{
  "n_experts": 128,
  "d_shared_expert": 128,
  "hidden_act": "swiglu",
  "normalize_top_k": false,
  "balance_loss": 0.000468,
  "norm": "rmsnorm",
  "norm_place": "pre",
  "rope_fraction": 1.0,
  "init_std_o": 0.00568,
  "learning_rate": 0.00866,
  "lr_mult_o": 2.0,
  "final_lr_fraction": 0.05,
  "max_seq_len": 1024,
  "train_tokens": 646800000,
  "max_steps": 4935
}
Below are experts of layer 4 (counted from 0) of a mixture-of-experts language model. Rows are named down (a neuron's output weights, with its number) and show model dimensions 0-255. Each number is 500 + 50 x the weight over its row's rms, rounded and kept within 0 to 999. Numbers have three digits each.
Before each expert's rows: "comes before" lists some tokens at least twice as common just after its tokens as in all text. This comes from a sample of Wikipedia text that the model never trained on. Tokens count by the router's weight.

# expert 99
comes before: " of", ".", ",", " in", " to", " than"
down0:517566530575549495497536551539507508452546517487558451548457512432509500412530466464515509543586596486478467490515544667515484485506463507483505469544522411585454479437543429483545553543547511472544578564558464521557488492468526506442463529519515407524519525459509504496510460545463506517574472554480443582454521553392485472455548488517518484506428403495518516641537564479528471535516553431471511515420522450549590574481448534519501590495531434487615469528550417572406508376517564489502485419551533483517591454423530519447382447440446518523586529620527444511431394407570477541507507499439463495522459537534525566495468461435525506491563485597461583526588431472517527483451551497502388515472537561564433509601512568486492520536514583516556453509457493469464419563475508
down1:485463544494568445512506407459600533528516632508383566548463523453586534522521535457441503617514475412481456551466460454516555550529541480529430531497424568467469480527497549519444553454440591564486540537479525533472410567500606536533447484490389561536540530521460582523531551487546549458502470452560469500496526497449477455440502481474552474555431544470518532546507614484447576562460578558555424525506548470486599420555505503516525520401554482510503566435522466464481449511478546480499607486442440500517482486504426560593614473557486494553516468441456476447537523601482443513545528407547549592486490530406534545397563531437483448517518555439453572465468489512406544425495514541534540509539553386570453480521474457503520439418534552503532577515479476435425459566469503
down2:520478476477572516531428512422532485588528644551468483418551417440430439508568462520571496443466472460580558489437482441452495532543448498377561504559500519490436581480526492487547507427490445407410556531485447533523480570498483525564557562517456521536475517488521467536529533539500574416469462498500593556516460547602503443538555508525535513480400513501516411451460506376562532448485508539537563475481421511476431440457451472571491528560533546588529549535545434449516457622447462505542505563490496540510464520552501568552517578539449565509496490503468545512472544568565503473502557500483471549555487437472516510448419457402516529469431456506496516488468491464496597558503566496530545550415433394486472586428470503539474433487484443404531459427510456366587597540408463

# expert 59
comes before: " ", "\n", ":", " %", " Votes", " Apps"
down0:531569572498458561486539528415479443535501537482506454508520553487485433500525390500534520540432557551489530487453617433470561520516599512520435553486495445486497456559461444470513596566492530511565477472457547526553503461409458552476512609516478544490519498516633496501509455620539519484422617563401529470439596434566533573478449421468471438448518404434497496500476389500501500480415418526486603544504539510497614494565516463447526428531507481433482510594405515532502498552597376444450558536462503401453536489511450484444457474569487448485479513510588494488498538507467531500437552559410548370525515504504528498510503488483462466541482390527577466542541505498497583517454567385558484469512558529466471504488437581512502482443525467433571521469565522570508510486490449
down1:510443541517486546479555646476460445541578520485519490551393482543423451419538450613459534467526420452546459566556458480496504409523536536462522470447470437532531474488533493487449455490478537408553539486425530570491497526500466450455543485550551535526440488577451489426427546479460505507562533554490391476481487530463589510495515504480584537487460423457572535592459523500623489516512547495437451484415530479509402545601526487516491528475386517545552488464637459393448572534498469515556479504544521499459503521453503477525454391452434602583564488523448528540643471560519542598544459478559413503535517629542489509457531480528493433540550522495463503499486580554480485517435457532515575541478540571491506537551512418547574532483553532526416531546550434532488508402528543
down2:432488458512483454495404416517479447482478443490474513527438408526471567435512576519507539524433452532479510494451562504469564455465504557553473472427484496459568482522518568494567469462499587546472471433475477518445543556535464461479505409536525523469470523514476471500481513437484467511507482460507504495425670470430567511551354501465532445523517417425527551445483506475486557538479596463486420496511454389464474510415527539544554539510594447464445467457434530557585565517505520588559415601549599384465513472449539477353519495526545454507547489508458404564464495459482508437464521435556486488468482493482532427415419508571506474399494534492394453522452513580439569438451518492467401506482526584526472567448569508442590439503444543495501431398521547507494464481533432

# expert 31
comes before: " of", ".", " was", ",", " in", " to"
down0:523484458508539475556375569397535582412567464495536429592494505475513483507534376547527506535507507474528480446471527556450490499549550426526495473461493492569519511552514543495527391498512539524538526540499532532595534547516459409440468509520486507492443503507511455518473447514449542490500542482547516565516487504570474520477481496498542491394521536506477546481592515673507500498471626510536522451466457491492543537489502487518544531474503565536519517507571440470475417488588472534497423471530523507484409480448550446496572482488427585552455585446539554477484523501546605551493409517569510474481459628500575508639549562480592562389615590496461522405475470481497510464537517417511442521405504504554514646570478515561429488443497415448435604476476493520504543576457554
down1:434458438416469537509494530531519517450461507485509453455459550492419424496469522448476526528505459480438534528518523505543522589580522539452456545562452588428522473496451477528564440448552489554526526487445555444467491484411451516564499485604457485523497541526481533459520523514582464526542476570518476477588587468480574555471553453448446445514433551523498501589489448428440449469579561462475549566536629463512432520467458494413428526497527522471506440472461444580381497495544585518443586489520424613552527515514503514561501442506620498532577444556394484497468489471528535481571479470494454603469385526465474424545494532465529554464388518515555511446535481583478464518414520408546555469528430582454495376528603566434509579500527524522534569465406501433556517578489479
down2:526409434447499475525569558474531446507518503470482537548510585493481516515523482574523485434531477592578448498490453470561493487575510529447471552475372564475578560448504586479385536492559474489503475525445536521594578521514399524442469500460446583517464489495506590530501532436415505594464518591413560551435497554504474461511507474554440454491545493550438504523568497497489456564468532420568471484539475485490498431515530484545509540488495627364497476560460511408459463527534498487467382509536389541554445605431524552418368496448471556451520476498491476496418524509502470499449471496457528487568595489580545498538460553418405571480488517495522458593497494397523548517418493428500526501507500431536515594479549490391506486391495443466451477449562486544515531564480420

# expert 23
comes before: " |", "1", " ", "3", "2", "4"
down0:564448627528527468482456525444482486613474529538496547624478467470499508422502504550478456520569492410489483550544457483487514599511436455521494511501483497550462498494479454591512445461510540493491518472433520524534466507417559564393454473510516522398439554444522511548598618511492503472558476518544476514597568496452483441502567497378486496462484477598549572450529431572412575448460552474551503591481526462545579444527487480460458502483490432525436495438579427482448515536468468484505531458448476494533505488614450537554596556544487466472532603446582483477535559526554598444506457555505575526533498463504554504459441458498455482540509455413463508548529515495405579577473496506392613437473437491457486599499569446441589551474412528493445463530579539568504439518462438
down1:517496520430463512480461514486519523481505420586447416538514447473456323502480515540534523404529535493532507557532446555472467543412463476511570418561433533542500525504506518397457518504514511560529430513451426497393465489400469518508469548470486463482535541490494474559542456577444457557490479515423496437548478529523467449431450527474520467534480470478538497487518467536634498502464587488534563536489452514500611475559515544486472523508489407543534522629480420503458465581454507516543431530574487480511431485489452473416462571523518485422542504425592484450502546575435401519478458468612445537540494505511532509508529412374532511430512530462562460476439554488495483519492597399584412414559498427518488598451473451532492501511511384500480559427441476455618480540588576
down2:476461511524445449438548543484462448487534525464518489444575453564518438534589622538561489518445469542587587515553485441514416484465542468589450601493490441579484481519485558508498468508522483542468507427504508545473491577466496512602537470589448585504559420446568451375495410536612516438571535487565485574509475488433546450566381510547510502551519465511573500491566561423517510539492498481503550452585479526446458488537575497501546553584469456539483518502664468483523491522484464557468541595585513457509480570507464556569419535461483565521515596442509561506470459565562534556406490540543486559529400509421600529439524485496488558501550540553499411525511510520496521476514435503550405508529528538464375586536523525490501490478531507531489504553463550468405551410460544

# expert 57
comes before: " ", "\n", "-", " —", "°", " ·"
down0:523417492521543480601592567534571428536477505463508503458560469461484470462503499475474498506389499469438577417457476516511534372461474567496497559458414488552494507484549524536523528503496626530489495555471497515473488451455504529498554483556352541473439504499534389570562477453499367530560477469530531489465493491491402486373534461462519583463572489549545520416554492466424429544430440549419548503459539489555464507502460497503466543491434572339526380472530487467418476497432460517498596523530482566471561502551543495405476473478435485450579488502437543499486483421464490477539450503537451518554481523406477451443486535475469626478451460515541492447572445424498445554524540484555437364506423522559548577458455541540534499519507514511418540518547484538415463514476513
down1:441591545440558422488516394580499480506630454446473570505496494450546526484531590557597535544515496415515511493534407426493525409526496429398494591479512456508482616508526465554507596488548488406454450412436526475500419495508539496498589429373544408510473544482479533539539557459513510457499541533472567512549528449504561506531484502415523475493554561532539467480531563475520543474590529389497476434563468467517486450479515506517508534473458476494533398542542439528467429492442534527473545564492565456502448528509533525516494465515434496610504491496431517473530545506480445502461477479522528508332456515404489460469480395535546438555509562568470495586476615468389490496496545497437503398476470368598570457562487560474471474467506453529473430503528460445490476457495503
down2:535446549398464472415477549537588564499488587535489618615403518485515556549475467532511600541531520525545478513458505517514550451429542465463538484429446436493528415555549475469524524507547470491488451554478515498494495475506460547503446494599498393574519420447424486487545498475414470476547490495535520477542492556398569385483499483573400451466488436432478488589496488538495434465493416455359547495443445560438597460400581584560504556471465421567490606552494515511444472510488485517460488496439476420542556568519506553542524545493514511521473545455588541575495573628495368503511502506480537472580532504584499531519516445460472493528375474529479523472494465520503477506534584501457474469557540399436559449465562523474484569466482484522540569496474480581571523487516457

# expert 2
comes before: ":", " of", " |", "==", " ==", " was"
down0:423588451486437512472538561562422482585503643502613587470425487516504560464538480495536466603487572553451527499514480476516519531473422412466576442454528564505470569530632580376489578488551420592503528500499570506389418511456511539424455451482470509525453492559447506505514492512500548528447420446458512458538466545417486514505456535449549544487554536515506455559479512478588537447566403505507468466511484465552439502525450519521439464486498532521525490372544557444547580486448553472484493466503437535561573474502556478468613509485463451573470522466461496467522476586470555547522527556467494371586474435451372456598452493579442524513559553461515451502447460495512524447452503503405502534514565445502502527549486487437448438466480471611456504465546501566551484520570515
down1:560510547418536471566516461481524482485555483473501522511559537525431532482610549640543494485518449538480520546516536475428524350542522495473415470514446549516398527476510491456573605486515420418428596503525510497435499580492580496464575544512527569497550444535556521495532455535516462491453547562483488458538524481508561541443453548553479453521449549475460434481521463478480507591569500493447516581563470526523447486577497403563407492442610461487492544567539492482425482469490407473572494499502486454448536461518487487469522549461386357470562492398514551525445538546525468461467494553545518563541529485415481488495515449547459566429532561496459573445531507521572455408568564524536544594449566471462420437526522453574511491365552492524522521423625470526485447498508420
down2:515514559513395504461515492429482525585496478498516481446565534566535507475419393536469509553505473518571608529592490466447464445489512516511419593501444546476418460471483547456530500464500459483585534476493498364551502462583441504507423510451495569550602440438562442536495509439538523490430467566517423448484483488454460556498541577490540426522526527456453620488513426475511577545444517463553487532427587499464468438493476447492411428551490462496421447566453518498477527477484540556435574663472478485554467469574383501502476514475485488534502520531496519391487590482542438402471528430482482574430445515552508444545525521502474530556470509497630527575495669459552465417482581490490560499556470576498535509564499505550445476572525569456471492514502479446546528496559487

# expert 115
comes before: " of", " |", ":", " year", " time", " zone"
down0:538495444602649575462533545470520567499446520477465431528599498464507396537481503451496506374423456576482560512493563453526511547554400485552579606532511554544520442473540492471534558539436494422438532518528495390461473508578568517522507401538436433502500475427541558552501534458509544451575472457484493516490546464543490503473484439458565524523475549415480551464517494446524552520454431589483537538550441495531555444522528467462528479484488424468537441351568490482542514443554539448516468490571588573435595514616634475563539543501505513481397531464459494450464468523583437536452494413533559560481516517509482578496464489532557558576521532472499569503500352494504438467511490478447483523396461433554496493500476481447490399462517527575477511460529447459522473537473487
down1:512494580432477457508479553525587435510555492543472500534568487488454624462506435534501492549585563472546440424472492516481450533513537450443493526530493482480556425550502439407477448550514494527489539510627510424434493503496412438555440560522520446580471553442400499500580447535437528474532457551541486548536483517547506466558578502544496508486457392513568530584527492583511457531378450480495559616486524555469557532469531510558465534478451463477574439469466551474406387481485544531450446428494442494519459530497514559446482539458517494448471503473451500443454467406489572587529479474494481481477391518439496563523438544495458457548475533515507544464459445531331511434510489434443467505476459556438505503579512535535500398584585514529611383464395476587471466538494577
down2:546467441480573428459457387486447397545507484597488564523489465520508627524576560434485526481517499431548524475467426477429471627519474505462481436453514491652512530572513443476535538585467471544502474472549588498502471421468528493539477538439455561475542446572440495533452553540584505498475428505527492386475470518513460429570517452485471508506500511494472503453573531456484364448504556442563476452474441483455494411549545579518498477546524525606556483423537561522501550551403490522459460414451558542512572476513435478507487512461458517555468542452470509431567547498444571434540540429556574501431509428483480499440540498516584487421569562554495495463468556558489510524418518500436410494391467522493448560491437532537506413428535427573474426514591538432444470462533529

# expert 103
comes before: " ", "\n", " —", " \"", " $", " USA"
down0:420607479466559539435562570556512483523507426526555481562443530454534474530501556535497512511518501514510474494578501584456549428413477472452473535466440447503581572496644538473497534600599519463488564509385405486495508485544452411517502551474400496480427451581508495501486484434446444464536457492501506466496476586534488487467524589530501589481505501561423490542484416402519464469541438423448518433550517543561511398492555502517450558493482559554570488551538499511571494528535449499492474598536524489461473469473507550442456507528617565513525537452527440465569544497484533494431352387460562485540446524518557511465424525506439515551461544531477555512503506475458565539510478530466531422585506464385602533557474620556511416429477530489488436468610468451429459499455509
down1:468521536416543516561458521449405509508546449464524469488563470584442487546565480493417572526598564555530478538523539551571512457539562512475465532457495623550464450489438462539489546550482515565538475453494480502542510480551563465559547450512509508473527470557542594496516472483512547574442510507503411513565409566501454620446517568590478474438457553553530473501479423519446487444415496493529465483443500408461553523555491474464426428522531518498580520496622395504533459524581486584469480530466518453460465587590495449497492426452514411483497401498431453582571421441500541408529462488477533441516495546585531465427469495508529473461567440592582444484446538471508561481538573503525481607651427574505478513549526495445482542512538471367498476534453531551408521495503447
down2:401547583546471468595534515450401481555508493510519459449537414443540527402493567449525489525504538585543588498523444533469506389515482416478535617345497514391457487541474408527549438548622525407528512441537525548482550542403520507418528472523453566481441490488452488524560446483519511498555542478480439502493545482500453574492545501506461508447552479472558552519575504465519448488515570422500533530457537396417414471489520471558517566472505497493503603519535542495535531510486473541563473555514470491539520464475550447436522590479400488547449521414500544444553512482436479447570601571463467443548529502451521428500504518523508463428502556550477589449516537515565553441611530531508516486438476530483536487519494524442485421559512452474389559448529539513598424374482426

# expert 21
comes before: " ", "\n", " —", " +", " MPC", " −"
down0:410406439538529402504585520503510564509592439479504559506502551470500476543528498502426540608457472521520419505476492517575471601529415443588483461533479521473407498463556595521556502503397499459458419572551525583588553509428473518504557546536551542532571519538478530512450395476570501471500501566486558503576471474513548385444395478524381547548466476552538490459428472515517580415472476442538500548476532506456531540545441515506432486571495479486549486465424540571541572526552453450547536448449563540523596452526543408455527603475513505565493489472542492521445463521566452451560534446471436508468505410453465497470501472524436569513487519517429404444563489507504482459522426500557434486488515464500524520439579467456415453561463601444470465531496535466475462533330476
down1:500518496531520566458483554413516482536434562477497404562490566476499595506470438391583436532480491486549510501539529436478529506482451462546501595473563490530548554484426593466525499467522554576474454369562425451496559503482539474342477506519434541530485507477550514481415416535478516522494395547438583478420510333494498502480446469562512486495498572492516591455495497508539564407546572584512520568558493445566544560468416468582474455487471446515636563463477461535554602498521443549501470560464454500491520502425507497537554478500457513549563525388567498500529462518558525483567556543482509461469485469552469404474544512480438462417464425500524623498479470446510439535544546486547575531587505564524613503464472539521546459493491486452486554423467515486585478482478563
down2:455516556526463559511559548498446493479580449516495493496580519563565493420507456563569520552501465494628417553433471478542442442524563420511461594404478503505528487574562541424439502497496500587531467535526461463509506466492530522469560449388462528486510501536454566472605531501470406510470470450488477424499496521539520508472477533484490528505551458522510576589522414489484506534503496542442476511501485382525582544552505451548587507452578457515497513553580516536454462485489532586449472478592525490531415492515573534496472543497535587583516561414479561614492530348543567482469600390549473414392397476415505458542527531465556422467505530532517498511451559512636428474444546446488427529446481413535464565460450514523546588487550453530508439529454486479540463504536425

# expert 88
comes before: " ", "\n", " Succeeded", " MF", " %", " \""
down0:411520482515593506514519516533476482407489480561544526474440508515406467524539548514472573436453479542435488505480528458516436551511551526425410418598528553532512396449565514507588458540518495354532556492587451553485439481551514547539515454480509413524497568470429539438522511500557541431506511537479491487579445471563515581500550472525498537499379475483521497522473510365472452382511526571538437575543493514369439552423410448580482497485499497464495393469439516488397483525582448473513490533527469438396574433469561434501467420519468538575465449546429459442541533457536502489428456473535485496464487535595545488493519487567546574493527433448550540449546525443434553570525406488552478522438506484439496471460518505405420501552487529571508550495506465604509522476555576
down1:447479465573493500466558489510529453501490495528530544501495457494503502549468551525516443447511523558486483483424500489492502587535516522449522509502399520611633529374434505487609435563554490585526522562453486582532484569526554547471499503521462434584512487542521521573454549522505457609469512506459481501551457502504498578496404442450487434472475468520511451468530563419547459451593450553568504473551351542464499446497530536550439522437422410501531504486462506497591511520501500509527539564468458437563510511551526468503519529488494468508407509620515384522489512485575623484532539494520492400482507530418490557498402490452459505476533573412444486561544498464466507389610538522499492534584528470579482492543457506498575546514437552439487496586489564368472353596472522
down2:593503590450445532541484453442439459450443461393470600557475564413501517451455558450495475457510463466452531482447476505498511556605439418408494350370441418550494470492440576557475516493476450509478407551446544470512452517500484492502443530459567439480447472479471561525496481459459527474482506531553565544592532465460441492499501439560518506546584505465460451608507551524518482518452525576495485578450430538510375422457495430457527568442499510455542519501394507526509540517508472527557497527510432537536430481422508590541496521498448557502443581526524490526554527450461483475466484606437476570505510524396548534561521614463480537407509642486517424479571424501455558583517493466493513560528453533517379515560479499507509483411498505528471503463508546447506485460564398

# expert 109
comes before: " ", " Candidate", " \"", " Party", " —", " Total"
down0:525412517472561530466563490470505459440507566501465514435536507527440548513432541357471532502586526462498456537490563373524518493483574467576417469501391548513446521553497487516487407456484510612543560427574489493463574494455393458505467564487504560477467533447485502551530441437470427579504498491520508542517500486488498500531574430467469526506544478543499507503541559511520503512483477513468510472427471493481520564448450428648492427529495469407366439459470591583450534483581533529492453463462436485466452418487514471480497468656463510486530483559495549566525382456490521539383489518481519505473535567474557519557491480469507480456319514491508501486574553497495561449552482394478495590506378486510442506497401592454563564569460501475469498480515481536487471492596541
down1:518518430539424550436403487493526547434446522479518486532462422562458518510466577510513502492603562426518614482486558499538495588458486471476489489496571544568432500453534407551596466506425579541521492541526564512553510512529456547462490500520487530564519463477530503445503559407525466492534456513500499524415496435563522540620428479388539453573459438475459520529547538526390518505451452429510494477510475487472523447563428486471533501522504467504516404472548623533457526527580543497468492555483495455442436463512540475518500433443509546423487441563422406540449408449500440462455446533478488468628479472489506534449510454467449488476481509537614458531608522480514486481482427376508481512525485665563411505428419512584527511447554526486509461402473496404445594488422453
down2:554392504446433560603474570542459545522485549526394410494512542475472525611564548507536465445491549492510494503521461472450555470466469496528437452406520451570510455534502428563505503518585490506538511358435499547495522481453442553436504566445426538484434512573508451584552509539593561448477485510524424616472503490492481484404552478543545529444541620454568400399507480505533459541446560549507536563488521547541492499474455479460441513547539410464465466525523552558573480539469424418554474516560432472566413538531542511390490515495490568542536452480512525443493540629510504468552526456508497496485586451491537491481463528421485521525499414417475414479521518539549435501483565552376555505528576542451498561487519596487472468531518474664573538490486514471487495532526555

# expert 45
comes before: " was", ",", " a", " is", " also", " born"
down0:491586588472422504420462429461549501465476530512498476504505476520550497434477582475395552513460533437487485507519491563507455479444468572572428585475444542433551534465481493547437491451514447594456510561425560473613409545503452457414487618598435443454447481606524522463483538463523509498512514504460559528475497426517518557581492569492588523455462523469432571459498486460419496521483413493483480564471477448513504471501481511453519458395475509460466422545441430470489463561517488515529459570489572463527512472534470471426585463531486401468498420491473497485482477402423547486509431465484524457443509483532488471481545485537527560524500662409570515409440441517470438497558423482518473552470605452385524538410462524518561633417391504487469580455494478495512479432523548
down1:523517430517573458460612449542498474501487504463523431567490412598463487479568523485515475530588506419468383381495530496490492453525553584478483479557560451457501501544490546537607535456582549516592534487480387502556476495538540568586426453521432432512461622457470445482561462484413466426491541511528440489477447596543531371480482551480536559504469457573476536428353413469578458474406469571492543505511588520542468584528533434550588529474505490566519507450565416578508527512554556490478488513554468538508476446523559477514506460461558539492471498568450507581520470483452473415452495532531448487590521495496519572439526580510464448473390535536465515450498498496499519489497427520513492594472503593457532480554487472481492548537481544413630463493468557553512422543520486
down2:431505462528579408421513523517482517517488450554468563510607474516546487602446512518526557524572508502481533544481476527584605456588520462507512468460565499559458477526425484506507454427466514496445522499507467500456485471552556510440433535439478500615442547463552526453561498465435395491451530454494508447577454544555582561495479509487473465489479435465471477488438488555582504480484396482506548443465444503437437478491518463528523581577527395475478434515445480485580563522492482524436414497527501441440403560496473460502466513578521466500531506390466467577528564502504465518455509564472472462385537463510472387473558537562392505556508512537590602603351538411540495466506572517440461465431419613478569518476393414499539526529471514496521505466541509497536546595584566

# expert 67
comes before: " ", "\n", " |", "0", "1", "–"
down0:447521494485540533524503519450490518426419575538598507558443572398393483572434547404417531561604528509484600442468469494521523490573504552442542545549618454511430487565442487489516506449463488521582522491539595541473570547501436468426465528450551521436519387518422535545433464515478488445461451551456551526542577430502467428456474491483569518426487478474580492427521565543482442457443504529510557458587437460544436571415488487508498495509546539471472494536473489611442491436552501446474460537525452452535469382555466505550510607528520498478517473468600526452496529561491484628574482509504585429450423461554534542466486469540422546470380521465580481529496465436470518604556477492571522481461547520512473489467444455478620506443542540477444513444460452478479506507428478
down1:444557439479439462513425432453451455400392547554460502496516546434499480575426631526474478483494475571433530614592543561459518568494496499437556517510554595509516555471501561464502474539498478491450531503401525436490494471484607488454510501583454438546584465524514545534473519426504513550531480518478527447567477485569494592399504509448425489441473494502521520495470488467505490556514468501528585507498596456555562460526556436511562382434463530531434504549444471611507495531564502456461549463433486595518591487590505433510527549548516420489432520495542510527510503528509447494496371482507590583509500389599532437427445527587415549467532427447520435485542489439458486490557540471493529379459462524544545553473561553556557519382493473452486507524499474514484566520558563
down2:447437530457436508543516510448511606465452439425448637481536524576549445458537542507466445522538546437489435538480406477486513567508508521513627519558481529464565561559607475527521459490403505471405517497547518495558494456528466493460520635496502553490482511428422458540453454630560466493483450426528548512430534501622543387478458465499486480501471592502581483551571427502485486544475501473527518529538460599539424441535544494428478536494551579467510480575483461538453532512407498491492541504480498488457522445536494500572504517448541503527450467574570432594485423425421614501515471513464550484554491408473461480494467423511460460567483564530556460492576465458514499495364510416427507538481399511545570499503541496518458631481408526533584501441496496442473536513504458